From a checkpoint of a small mixture-of-experts model trained on Wikipedia: 26M parameters.
Below are experts of layer 3 (counted from 0) of a mixture-of-experts language model. Rows are named gate (a neuron's input weights, with its number), up (a neuron's input weights, with its number) and show model dimensions 0-159. Each number is 500 + 40 x the weight over its row's rms, rounded and kept within 0 to 999. Numbers have three digits each.
Before each expert's rows: a language model's description of what the expert responds to; "gets" lists some tokens that make up at least twice as much of what it gets as of all text. This comes from a sample of Wikipedia text that the model never trained on. Tokens count by the router's weight.

# expert 42
What it handles: Latinate word endings
gets: "a", "e", "is", "or", "us", "al"
gate0:479505439517508524497494505525476491431446499500445463454487475497523494500536533508491446493497496486494487543508500432471507380404499493504498539505470548535431479549499533451451458548609506538561498591557432469444493525481562493488479495509472480559491525483507504462509513466551501509503605493501456504461512500506490559494571476514486479490535530498493532381499435481501408484460500495540532466505481500493507438424583398485518461540559456480515451467502528424458469571500550
up0:465494549504651632472584551504497501554550485455488487444514503515440544501469501533515527497435545469505528502540429472427482491558485480500459433556482505487450500488448534528454514490517560534586413504499474500522504578512500502575482494485466494477503569457505537489497542500539501619509483467512501486506519504504496532588478555459542535500508466495368507501481585516467466466570520514495521519495511491444507511495521472489505445457486500473464455542502515516500519500525449

# expert 38
What it handles: Table pipes, sport names
gets: " |", "|", " /", " –", " World", ";"
gate5:439476508514506469495538422516475479507547487443524489535547503521503466504475441490498489564586437544376496462507590593457423475552465473512498476444544481498495498569576515508541492457506521478515419487467507467536533517529489475500563567448550489525458578439502518380533499530400511467513494501501495594480464499487528487538510517490576521517483516526506593506499443482514495574513469518469422505431503527500521499579469535516529502495490507499523492540461450516488500513454502
up5:458493533432509541440461452490496400510531484491490498485482523541544507522519559470498461644485503563428464453443550529506536499511556416526476505507555489419452515560557504511542440462468525511455504493540503452397471638587556488475535519482504522544443572509474510491495461526538484528529467520499511466482484504597508536567473568511518495536561514516529492499486505508501477548518508599494465472507513501504464501506458493498493525444513477441506537506446497549494510554503481

# expert 8
What it handles: Table column separators
gets: " |", " on", "==", "On", ";", " Country"
gate3:519532523459492523502499501482558430512490507519483499450502485469453516496476442558492512505499594549498455498534494579391578485494411548511417481594500542508532525458475510497490499473496506501525488506519541289546499436501503403583485531521509498530528516498523487475463519485487443548511503498509514500459457507423500481485500538510467426517537499490503523544501589564564484456502492485497494495505500509520519454526374479520501520501487493443456450507493503511517487518480455
up3:495479532516499404516599500542474507442505509511488522520497490501497514414516486446481531499502428495465491523487497478556388514479512486452564474394520443469490464503556506506580513517551501520426537500420589504553574591567468500428485497448563441468471494501470498458517493486506548522609476433485485503509481450507505455534490542527503506551469502502521532501390537486504489519554489543492556484496454491481490481464498499499480499549497474537501584569474497547477490499587533

# expert 25
What it handles: Colons and field separators
gets: ":", ";", "ar", "am", "ro", " |"
gate0:549553536562521490513530509476470433529494471501551484485487492543437467502528569568388439514577432518494514486534521477506497532466600501493483479517487619478505523492542553491448497524528526501541494542487504494502504541523502501530524573483504524502394454507517443432513505440512483518507491516500487507444566515567517585405452507477476488473479546534480573476530518534545483491508534496522507503465458501517494596560521391501507496485584535474501469517447434526499491453530410
up0:480528584518421494500508559487510526551512493449516442530485530511502499512489482473499499533548448499474447549503494594522474371417453489500522508525503525529491505492425563507501516547483483524501467450481562493444501556509507443425549536457524563511516559539573504561581459502452540522583542573546462495522542495541506480521530511539539500503518481547483499481508499516493574468507498501606522461528522418502477512556565492493505490480510439526466460498483453489519553442457379

# expert 20
What it handles: Preposition of
gets: " of", "d", "est", "ab", "ad", " in"
gate0:513445451457642416500507499522578509493487499487475505479528500497499445497541526452477539492468486483494510471535492518449502483474477514444494535502448509507502463475531539519503503474531524505528435438507526510464488583523534461410527442446503615513538501475474458462496515498594494494531530549510501548503492593537390484529490475535502507456468540492492545490535514511515504520495485534528538441469411524537541501517425468529556585550574542487465370492486422505495481513468495
up0:522472477585486593502491489534437509532500498498520529488502514497505605466512460517502520538525525484518456592498496510477458502495498517511481566522518493506494493472552503493430458500485483560520457610482517490505451504488490511573463645519487502493389496544445513504533457487454542498550478525424547497496458418478531514447408573501496508463512499520534497522491514499555415498463546475497486528448552491520518513493502512433497390495419505486465540524485590485509431540539517

# expert 3
What it handles: Line and section breaks
gets: ".\n\n", "\n\n", "201", "==\n", " |\n\n", "\n"
gate0:573493462492489500471519497502489504529503524520471545520504419511496483498520485485442403477479498453509518495494479500471482507420529493514513461471494523443386538524532502519526499520471482487540504489474555521605502568553485404520510533573456575518481471508481490476534484505458500453519504521486500516471344451484500518439482441520503476499499497530492441502503499494501501556440420549495492459533568496514524506613493515458512408517485516535499434513511392521523606429541499
up0:480501477500478489405577500511418495491498548502471499528554444444488532474554478471496412513479511480551510498438501370558549527529537488499471507499529504481385494571492447516578504547513495495593551478582506489520468557541436497497506562558497593483484499488515493497474485551469463450568483489468467489470539482490493453485475485502567496519507503583502442563516492535442582508478449510508497509492610499500526449560491467482463511491489566535458462527487500509501529462498440

# expert 26
What it handles: Year first digits
gets: "200", "198", "201", "196", "195", "199"
gate2:525507504495489500505515438427534478571518647501499547470459501510500581507500550468478535534499467436541630411488512488524537523502500529495500523572460448483494534475496476537493581501495546547558487451533440504454516540492505475458407531513500472503597467501535518500422548506494522503562508492507518513514477486499441494468569510544496504457502492369519591521493516483552565519528505555514470500501515501467583496472506499539500509564503525422505518518500567526556515533531496
up2:521491477503488474508509512455518494524441540456509543482526504503543584490498451501443501502537508501578569489529537479511574480501543503518496537544463511422502524474507495521553528540425519495505537466517432487499536524548527493441444557471465465545521496419530573492452588532515453486500479501480546525475413549502489512483566580544489497502578504512561521501493569482559476573505457445595515510500501503509574488499476545501464608486500483498611457617501528496498422473487491

# expert 24
What it handles: For, possessives, auxiliaries
gets: " for", "'s", "an", "h", " has", " had"
gate0:499498456502501470507510448499398495506525522515453532472529437524553526377509509480476446425521548452549491501550525468478536507499594583489451505511587447547495431543454473466503517587501515511456447455522602451493497540532472455570512519543566458457489524493478500503480453494484464528479521416500495464480496537499548457488547446358515505511502423532506478534505535539495535517506490432511479497495449497501546421501462570448475543461495502494497524520528509509534542457475515
up0:512494437498498500505600496501487519408494487481447500459518462507553475446514476539580508512464554534633502556531505512510518475501493579482449546434476462530511470595576462503471502581496512489502549483474505530393493531553495447547490476497500467528538542549490494508475512530537487501500545451448490475461495523535515453481464456498387478499490494496543475535462509473454472499385478458500520455466491453483560465481410515512460587486569462559457515507435488505504498529524480

# expert 31
What it handles: List dashes and labels
gets: "-", "|", " -", " •", " Order", "ter"
gate5:540464464510615615501560572582484504567517453508512528512626525455480498436577532510486557503524429510497524476440485549471460492508469474516536498461502500521464510500485464541449538561507521475516496525493494485551520508542500572506503443506475495546456505486478474522534472464392507518491511408549500501500517519582452464472434506466475532505506489571453567553498519554504418497542426500515465443489545595465560491545545468479494469478474478504487481504472518479520467523457478
up5:523490464537415403517498531543500456452555438492513489531459506445480526491339494494506513505494501407500481491537505470498502567489549508492492501476502520553497505509570612464558543474469515479454501477509517516474554481471515494510487494544511568494500492525504469630536388501580500476595501532493530480501476442485480565576454506514509531497500483470486439406493519542497476507486560512506472506526480484508417521495576506514508465489543456524601501490499478522501507532494536

# expert 22
What it handles: Preposition in
gets: " in", " In", "In", " United", " It", " State"
gate0:516524520533620524497512430424495524552546462525478508557623442517543497449513507514505525487456554484427515518494478464574493431472480545486571420422452518471485489470537512536495524519596482499523622491515501542486489500479496496520552501572511490483494501515518476490506512520488479531470443503421510503506522500513506440495534640522458459515438519486520496527515497513454502514522447510446442504444432477527490505546482519473518483465505531394508500425543462495500503483426478
up0:602475534472484501496556585492504512526575537492497549587539533496413494495511498526610637510507502633509531461521508525510505489538501547501503476475497460479592513506527491449493447444543495523518460517493489505457451482510541489597565550465503512470498501500474438560550504508491528471521486448402493488524487576532529515522496526487496526533490548530511463525537527575456500474504558495473514507543489519505536487416482531549533599518554487473496503494448466456507454505512533

# expert 0
What it handles: Sentence-ending periods
gets: ".", " as", " with", ").", "\".", ";"
gate2:556566496548336496534567523493491501458508476510523432498536503536502469512508503520503513584555458494415548482441459472532474509515498476553484475465512423465483497467511490572492410366505470513475422559507492486520493511522551480520436521502507467493491517501490493424528498526510457482573504519490505477507478522570441429519611505486539530483496506497470581527529504524539469528499482485505468429457590507510524434487500433501519532425445490469511498504469473503494496461445529
up2:525515546498396548536492511431429497459533491494514436500558523570528494519547503481448495570516492521464512497492486495487500487543521490496440496463558419527482502497493395548507501452506487525547432508500491521512449470514525418505441520487423463461509478500501495604515502510496488547520512502604524485475465488488522433512599445498536536563544497447491531500482625502495506474490534499530474545427575487523447491500485470523576500473490518464527505493390405474510491436485503

# expert 28
What it handles: Clause-opening function words
gets: " at", " not", " which", " about", " that", " against"
gate3:500463515439486537506495537558457488501519515503601502506508458519565464421497457482498486492446502510393507499559483541550530504504496526477494521493586495477574611524465491522538515558500501539503504503492494512517449506487496524434443400487421580525420495479547411443515461495488475487567539533508501440496489499497496492549566545481450500502479466500498465488568405562560512468547546502483466435488543539501539507544539496468530597535518419487505502506525504422559479496488512
up3:537546475589486495505517435404510436505529517427477517504503493477422498623532432576484508497570420524482447506502499486481518399476522506498557490458475499485479456511490569485585549441486460399507520459503503505498509491492465429523529509502546472447542541523515522521480586475500504554474515397495529488479447550496501483502509456499616523500448523489500520501434610513445505550513444497484516473538420499525495498444458545503479490487460511501466500512482482511506456502499504